Weights of a small mixture-of-experts language model, trained from scratch on English Wikipedia: 64 experts in each of 11 layers.
Below are experts of layer 3 (counted from 0) of a mixture-of-experts language model. Rows are named router (the router's row for the expert) and show model dimensions 240-279. Each number is 128 + 32 x the weight over its row's rms, rounded and kept within 0 to 255. Numbers have three digits each.
Before each expert's rows: "gets" lists some tokens that make up at least twice as much of what it gets as of all text; "raises" lists some tokens whose logits its average output raises strongly, later layers aside. This comes from a sample of Wikipedia text that the model never trained on. Tokens count by the router's weight.

# expert 22
gets: "n", "in", "an", "en", "on", "m"
raises: "et", "ight", "s"
router:126076161134103095080217114070102089175186164150158169155117130098191167145167119146078133111180170110102184178111089163

# expert 39
gets: " |", ":", "|", "n", " is", "=="
raises: "\n", " ", "s"
router:114075150155117122109156115080081120135158150171173141163107118068124137131180104139099141100170167137085132160106111113

# expert 42
gets: "ent", "ter", "al", "ment", "ation", "ic"
raises: "s", " (", " "
router:146143136126103097126144131112055111165139095124138153167092136070163104157139096150091150124178161141112177169082099165

# expert 0
gets: "s", " S", "z", "st", "S", "as"
raises: "or", "p", "ine"
router:144082131170124121112152128082080099158128152154157154160086124063156115143139094166084110098182180122094147188115124130

# expert 54
gets: " re", " P", "p", " p", " he", "op"
raises: "ú", "one", "ue", "ó"
router:142083147151128111116142103096098116160159173157148165151099139073161115159150092159070123109186182141103149170097093141

# expert 56
gets: "k", " ", " K", "ke", "th", "ck"
raises: "s", " ", ".", " ("
router:128118140148116109149163115082103109162149166145129158140124127091177146169133113153097136103183140169102171154114129173

# expert 60
gets: "|", "ur", "\n", " con", "ion", " pro"
raises: "s", "ed", " of"
router:142127166127127115124119171118130137149160167181150125165057155121163136173160058130110125131162174168121171152125153154

# expert 41
gets: "a", "o", "ra", " of", "ta", "la"
raises: "s", "w", "y"
router:131118164149125083095142156117111138154175123184147141160095107112146142150160132134056118122147170125111129127088119140

# expert 34
gets: " (", " \"", "–", "===", " from", " (19"
raises: "F", "S", "A", "M", "1", "C"
router:140103185142131099101137101119133101135150146143141155158128147055179125118150100161062130103182149155111162149095136134

# expert 47
gets: " 19", " 1", " 2", " 3", " 0", " 18"
raises: " and", ",", " "
router:159104184147128136129177103086071113161119139156141149168117147093138147180159071123087120114176180162076165150104102145

# expert 57
gets: "\n", ".", ")", "\"", "==", "),"
raises: "|", "-", "\n", "The", "In"
router:146106140137108131128155115087095110167165135158153165133097120085155146173171089161092128133205180132094139181100114146

# expert 32
gets: "\n", "==", " also", "===", "ation", " =="
raises: "\n", " ", "=="
router:169121106131129101161144148155107105098118074176155173133130117140135145156093101150052097132157121121086152154084106148

# expert 5
gets: " of", "il", "l", "y", " In", " F"
raises: "-", "s", ".", "e"
router:139104117183141111138103110131120075170187174169158159147155148111159176134091106144096131129167144082118122179078134159